From a checkpoint of a small mixture-of-experts model trained on Wikipedia.
Size: 8 layers, width 384.
Below are experts of layer 5 (counted from 0) of a mixture-of-experts language model. Rows are named router (the router's row for the expert), down (a neuron's output weights, with its number) and show model dimensions 128-255. Each number is 128 + 24 x the weight over its row's rms, rounded and kept within 0 to 255.
Before each expert's rows: "comes before" lists some tokens at least twice as common just after its tokens as in all text; "raises" lists some tokens whose logits its average output raises strongly, later layers aside. This comes from a sample of Wikipedia text that the model never trained on. Tokens count by the router's weight.

# expert 30
comes before: ", ", ". ", "-", "\n", "\" ", "."
raises: ", ", "-", ". ", ".", "; ", ": "
router [ 80 124 138 135 127 151 117 154 138 142 116  92 110  93 107 148 114 174 130 152 118 102 101 149 120  92 157 163 118 134 150 156 145 105 112 104 124 145 104 123 110 115 118 156 117 103  83 110  95 117 105 148  91  72 142 127 105 137 177 144  93 135  85 119 112 154 133 151 103  75 126 124 110 127 128 129 143 103  94 125 159 115 122  94 133 145 145  82 108 127  86  94 116 127 115 110 111 149 127 146  99 143 127  78 113  87 139  87 130 115 132 152 123 128 132 109 171 115 142 155 136 141  76 165 135 125 138 152]
down0 [136 111 130 119 106 105 131 126 141 123 159 114 124 111 129 147 121  88 103 127 130 119 137 148  88 151 129 119 128 176 154 120 196 127 146 159 127 134 152 141  96 157  65 170 127 155 131 148 158 111 116 158  99 161  74 141 156 134 114 131 112 116 123 145  94  87 117 148 147 163 146 162 135 143 132  90 149 144 167 126  84 149 121 171 150 161 149 107 149 160 132 136  92 100  88 137 146 101 108 122  97 123 148  85 167 107 111 112 142 129 129 127 100 109 108 143  95 137 161 152 127 114 125 144 109 149  93 128]
down1 [ 96  94 130 121 129 147 169 103  89  83 119 101 170 123 126 156 114  75 135 132  82 124 131 149 146 125  99 120  87 133 145 118 103 123 145  99 113 122 124  98 155  87 107  87 133 108 122 177 154 163 117 127 134 132 139  94 113  81 147 106 115 134 103 158 143 141 132  73 103 145  91 108 108 169 138 150 134 108 102 112 100 111  67 125  75  98 125 140 140 152  74 106 178 117 149 128 192 119 135 149 113 119  90 105 170 113 120 122 125 117 142 177 134 111  98 135 105 132 113 122 105 142 118 131 127  79  97 136]
down2 [133 166  62 141 139 132 116 145 100 117 129  88 105  88 129 132 122 141  66 118 110 119  72  84 144  95  94 133 119 118 126 156 151 129 113 142 109 125 176 161 143 169 131 151 118 134 162 144 130 125 118 107 111 138 124 188 110 147 136 146 116 169 134 105  84 104 138 121 148 100 159  86 127 128  93 156 122 132 129 146 146 126 136  95 138 157  92 123 110 123 102 115 130 140 131 140 134 110 159 138  99 121 162 152 122 175 121 124 143 133 116 107 142 109 123 133 137 165 139 150 156 181 156 103 162 138 160 104]
down3 [134 148 127 130 144  94 131 143  89  88 131 153 124 121 102 118 119 138 202 127 177 134 116 122 127 155 104 125 110 173 150 147 149 121  93 143 110 139 105 111 119 123 148 132 114 140  99 115  71 124 119 158 142 114  76 109 143 135  90  94 131 101 129 113 158 128 156 104 119 112 146  50 139 101 175  97 166  96  90 142  85 136 149  81 144 119 128 142 102 112 121 115 125 136 112 139 137 147 136 114 120 136 130 149 139 163 139  74 110 106 123 123 166 139 148  89 120 139 143  88 163 137 107  89 131 124  91 112]
down4 [139 126 138 153  93 177 109 142 137 163 175 105 134 155 117 156 142 174 147 121 149 138 121 156 129 102 132 117 119 120 125 179 100 119 120 116 132 119 124 128  97 137 138 155 137 130 144 137 132 124 106 118 162 191 108 106 121 120 114  93 105 113 100 158 156 160 186 114 136 175 109 112 139 108 164 133 117 117 125 129 170  80  65 118  84 148 108 130  98 118 135 122 148 151 146 135 111 101 115 115 128 131 126 152 110 130 119 179  95 117 105 123 116 111 140 117 119 114 118 151 141 108 113 104  98 101 157 103]
down5 [132 125 110 133 171 125 128 133 137 162 150 106  96 116 152 162 143 123 133 122  89 155 122 114  82 131 132 151 153 121 137 139 122 153 157 150 117 158 157 107 136 135 157 111 146  82  96 133 146 150  91  81 142 169 181 143 119 107 120 124 128 108 101 104 121 118  82 151 117 136 147  88  96 158 133 162  89 108 158 152 147 134 133 131 103 143 121 139 127 144 124 107  83  97 138 141 132 131 118  95 125 154  83 143  92 150 134  95 132 145 111 140 131 139 110 100 139  94 106 134 139 114 121 172 176 171 131 113]
down6 [ 96 147 152 135 133 123  85 118  81 121 171 146 146 104 146 140 106 150 114 133 147 124 153 175 119 142 126 137 120 120  94  81 143 142 110 104  90 131  90 117 147 140 119 148 115 124 149 110  77 104 133 129 152 123 101 117 130 109 133 138 102 125 106 155 145 132 102 137 147 139 164 101 133 118 132 132 148 110 106 128 126 122 110 121 113  81 108 149 176 129  89 142 172 114 127 172 134 127 112 116 117 140 140 140 109 120 137 112 141 148  99  85 126 100 117 142  87 150 122 129 134 100 135 120  94 113 133  97]

# expert 18
comes before: "\n", ": ", ". ", "s ", ".", "ation"
raises: ", ", "and ", ". ", "a ", "st", "c"
router [ 74  89 126 154  94  78 118 111  89 121  98 142 132 148 133 161 113 161 162 175 137 133  97 117 120 123 124 161 124 159 133 142 122 142 121 125 158 102 124 133 164 101 142 127 203 117 133 137 121 128 121 115 125 139  90 195  94  89 130 149 130 140 117 115 155  90 125 172  84  89 122 115  94 100 122  95 127 128 119 145 132 119 149 114 127 147 142 138 136 147 107 101 132 115 160 138 144 170 135 101 129 133 146  92 124 125 138 122 132  99 106 128 125 141 171  90 133 108 165 137  91 132  99 131 124 144 130 146]
down0 [109 117 155 100 133 124 124 126 139 115  66 115  91 131 132 135 125 148  84 118 146 115 137 128  94 152  84  97 173 147 126 115  64 152 123 103 142 147 144 136 171 149 123  93 141  83 157 141 100 116 145 110 165  85 177 150 132 132  92 108 106 150 103 114 148 119 127  60  88 144 139 138 146 135 118  76 132 118 150 113  97 149 100  91 122 150 131 102 120  94 117 120 114 159 139 157 116 102 113 147 110 114 106  99 124  96 193  97 127  95 122 126 124 156 156 118 116 148 129 156 114 143 136 150  79 111 119 158]
down1 [167 107 145 102  90 131 129  97 123 111 160 133 130 143 112 155 128 174 175 147 107  92  93 146 176 132 117 123  83 136  86 123 115  90 129 140 163 122 110 137 128  95 140 158 147 146 114  96 102 109 155 117  94 147 102 142 121 101 155 140 130 145 121  96 137 172 118 127 114 140 129 162 191 149 105 149 100 116 150 134 140 145 117 148 123 124 120 152 130 139 124 109  98 134 107 112 152 100 152 113 125 146  81 111 102 134 117 182 161 112 133 126 138 120 145 136 155 156 163  47 114 166  99 140 103 132  96  79]
down2 [120 118 114 111 149 160 130  93 132 125 167  76 155 123 164 173 143 126 148 122 113 128 128 105 117 157 127 154  99 148  90 139 147 157 105 129 128 121 144 147 126 153 124 118 148 129 139 159 157 114 137 103 122 149 120  97  94 115 183 118  97 178 112 137 183  87 155 154 157  86 144  90 136 150 115 181  94  98 170 159 143 121 129  81 117 127  88 130 149 160 122 102 140 122 130 108 103 145 105 137 143 140 134 162 109 155  95 118 112 123 170  88 197  88 107 148 152 155 142 140 113 122 150 136 128 141 122 119]
down3 [108 119 122 168  93 121 114 109 114 148 147 114 152 150  95 141 120 117 121 135 129 141 158 125 101 147 132 119 128 112 165 121 113 155 154 150 133 132 123  91 166 142 114 122 150 154 170 127 123 121 135  73 143 129 152 169 109 181 184  93 109 161  97 152 111 140 144 113 169 116 102 136 174 106 142 118 144 112 102 125 132 136 120 130 108 149 141 146 161 137 135 141 174 129 144 118  72  91 168  92 139 128 118  97 127 118  69 141 113 136  97 113  94 109 124 138 139 144 144 175 113 131  86 121 111 132 123 129]
down4 [127 145 128  98 125  99 138 150 136 118 143 104  87 112 120 162 176 168 113 145 134 112 162 142 148 143 123 146 150 138 172 120  82 136 131 129 132 121 113 127 170 137 135 180 125 119 117 123 116 179 112 102 115 119 111  89 103 141 157 143 146 160  95  98 160 113 176 142  95 135 112  98  88 113 124 101 161 129 130 117 158 185 100 120 166 148 130 134 124 155 132  85 103 111 137 147 106  99 126 126 151 131 139 134 152 178 169 105 117 153  93 112 110 114 119 105  67 120 185  94 190 143 142 130  75 135 129 122]
down5 [141 126  82 143 138 149 143 155 101 144  89 135 127 137 156 161 113 169 146 157 145 114 140  71 108 102 102 127 133 113 150 163 129 142 122 155 156 152 135  88 109 108 164 156 157 103 112  70 123 146 169 110 160 127 105 162 146 165 157 147 120 149 102 100 160 147 127  98 151 122 131  94 110 100  84 101 179 135 116  91  95 110 119 140  88 119 111 117 111 101  97 139 149 116 148 145 114  89  73 154 141 145 139 145 172 106 166 148 130 183 118 151 142 140 134 107 134 158 134 132 153 103  85 150 167 140 155 117]
down6 [147 116 133 147 176 142 150 113 148 108 122  90 158 146  95  96 102 148 148 143 148 141 111 141  77 145 128 131 103 117 127  93 130 101  88 119  76  87 177 127 146  99 155 129 163 113 146 137 121 119 100 113 119 116 143 112 146 108 164 126 134 108  76 151 121 153 138 141 127 142 157  89 127 131 188 110 109 117 105  88 148 151 172 132 157 159  98 127 129 124 177  82 147 139 123  87 131 121 106  97 142 126 124 157 110 116 149 138 175 146 163 162 111 150 145  81 159 115 121 173 140 105 115 153 130 117 119 159]

# expert 24
comes before: ", ", ". ", ": ", ".", "\n", "'"
raises: ", ", ". ", ".", "; ", ": ", "-"
router [ 77  65 125 176 125 115 121 126 111 132  95 117 126 126 131 126 110 141  87 127 142 176 121 185 139 113 126 130 113 128 134 103 141 106 152 133 125 113 108 125 128  80 134 106 141 158 132 159 124 133 112 127 110 123 160 119 136 108  94 120 138 133  95 126 102 112 119 130  91 136 136 144 167 147 122 124 130 117 153 138 117  93 134 129 100 154 195  87 133 131 123 105  95 149 138  96  70 137 131 150 135 125 104 116 144 109 157 103 138  64 174 144 138 137 145 120 162  87 131 117 129 164 128 140 138 137 138 206]
down0 [127 108 133 163 110 144 157 145 127 158 159 116 149  96 122 119 131 144 146  98 132 110 171 120 144 123 142  93 111 109 111 145 140 134 117 144 129 124 151 138 121 153 119 144 104 150 141 127 117 116 136 132 126 130 127  83 134 104 100  81  87 135 143 129 118 146 183 133 120 116  97 164 131 123 187 158 127 133 118  87 112 140 138 137 165 114 166  97 125 172 114  98 130 105 111  78 102 146 167 115 141 128 130 131 153 165 126  95 122 133  83 128 118 129 128 113 124 145  95 100 108 104 122  98 173 131 177 106]
down1 [144 149  90 130  96 134 106 162 119 121 128 106  77 133 156 134 131 115 151 160 108  81 115 135 130 147 156 194 133 151 111 158 173 130 179 199 151 121 135 105 101 109 114 113 117 142 130 106 115 131 116 121 129 116 137 142 161 138 140  98 174 158 150 168 117 137  85 172 153 127 160 117 152 176 131 183 112 151  99 100 160 109  97  89 140 130  91 145 178 150 152 132 149  90 117 131 117 122  93 148 126 115 139 157 130 139 141 133 120 102 138  72 153  78 145 142 130 111 163 115  85 115 163  88 150 115 118 152]
down2 [142 158 116 154 162 108 124 125 129 151 118 145 109  98 133  80 147 145 101 126  96  99 153 144 147  80 123 169 129 100  75 186 147 146  81 129 121 135 123 113 180 102 127  82 144 159 109 138 162 186 158 109 129 126 141 102 132 121 135 142 152 116  98 164 124 159 123 130 105 150  93 127 159 130 134 136 126 102  97 144 150 153  94 139 157 133 127  96 121 150 128 145  91 149 104 148 104 109  96 106 130 109 143 125  81 140 130 121 107 127  93 129 115 130 159 102 135 139 170 119 140 142 125 142 121 128 147 131]
down3 [131 128 116 111 131 147 115 116 159 102 154  89 125 128 109 142 107 129  95  92 146 107 111 139 116 102 147 118 128 159 134 121 135 140 103 100 103 147 107 134 118 154 138 139 134 190 146 113 159 114  99 133 126 133 106 120 112 161 166  91 138 140 141 124 160  75 131 129 179 113 152 143 148 120 128 160 113 112 113 110 131 112 148 108 155 141 158 116 114  77 191 181  84 132 104 127 162 137 135  96 104 102 117 123 132 100 111 130 148 126  99  84 194 148 139  77 150 126 135 156 135 110 141 117 141 119 104 127]
down4 [117 134 160  87 128 130 108 134  99 108 150 141 125 137 147 127  98 186  84 135 170 174 157 144 134 117 128 122 149 139 149 120 131  86 110 156 104 123 129 114 147 115  96 111  91 149 100 119 131 128 138 124 124 133 132 114 136 112 134 158 112  99  85  92 126 113 138 139 125 129 114 144 144 136 155 114 126 173 132 105 116 146 141 119 125 153 162 185 145 141 130 111 140 140 136 113  99 142 181 114 119  95 115 106 154 123 109 135 143 120 184 111 137 126 157 162 141 127 115 118 122  84  97 110 134 128  96 147]
down5 [154 159 106 104 119 142 122  85  98 124 129 166 142 169 135  95 141 177 147 142 105  95 137 139 139  88 105  86  64 171 166 143 133 122 131 162 126 117 135 133 160 141 149 131 136 148 154 149 109 149 108  83 149 134 122 124 124  95 131 107 148  89 157 111 146 133  95 158 153 144 125  72 168  98 154 111 139  80 102 159 164 174  93 114  93 133 108 107 160 153 186 109 152 152 103 142  99 124 131 153  98 125 214 150 134 113 125 126 127 135 132 159 124 137 138  99 115  90 131 112 114 178 150 120 134 143 152 135]
down6 [112 104 128 136  85 122 134 133 170 128 105 118 113 113 136 121 104  92 142 140 161 147 119 132 158 128 158 121 145 138 111 127 140 102 141 141 136 108  86 155 125 120 109 161 136 101 133 136 126 165 116 128 136 130 103 121 125  63 139 106 113  77 186 113 172 108 158  88 135 146 150 140 122 130 127 138 125 126 110  97 137 152 149 119 144 129 102 163 100  88  96 127 134 155 112  96  82 154 127 156 135 189 129 148 144 124  78 127 126 131 134 157 113 154 135 132 127 129  99 120 151 101 139 116 114  84 165 121]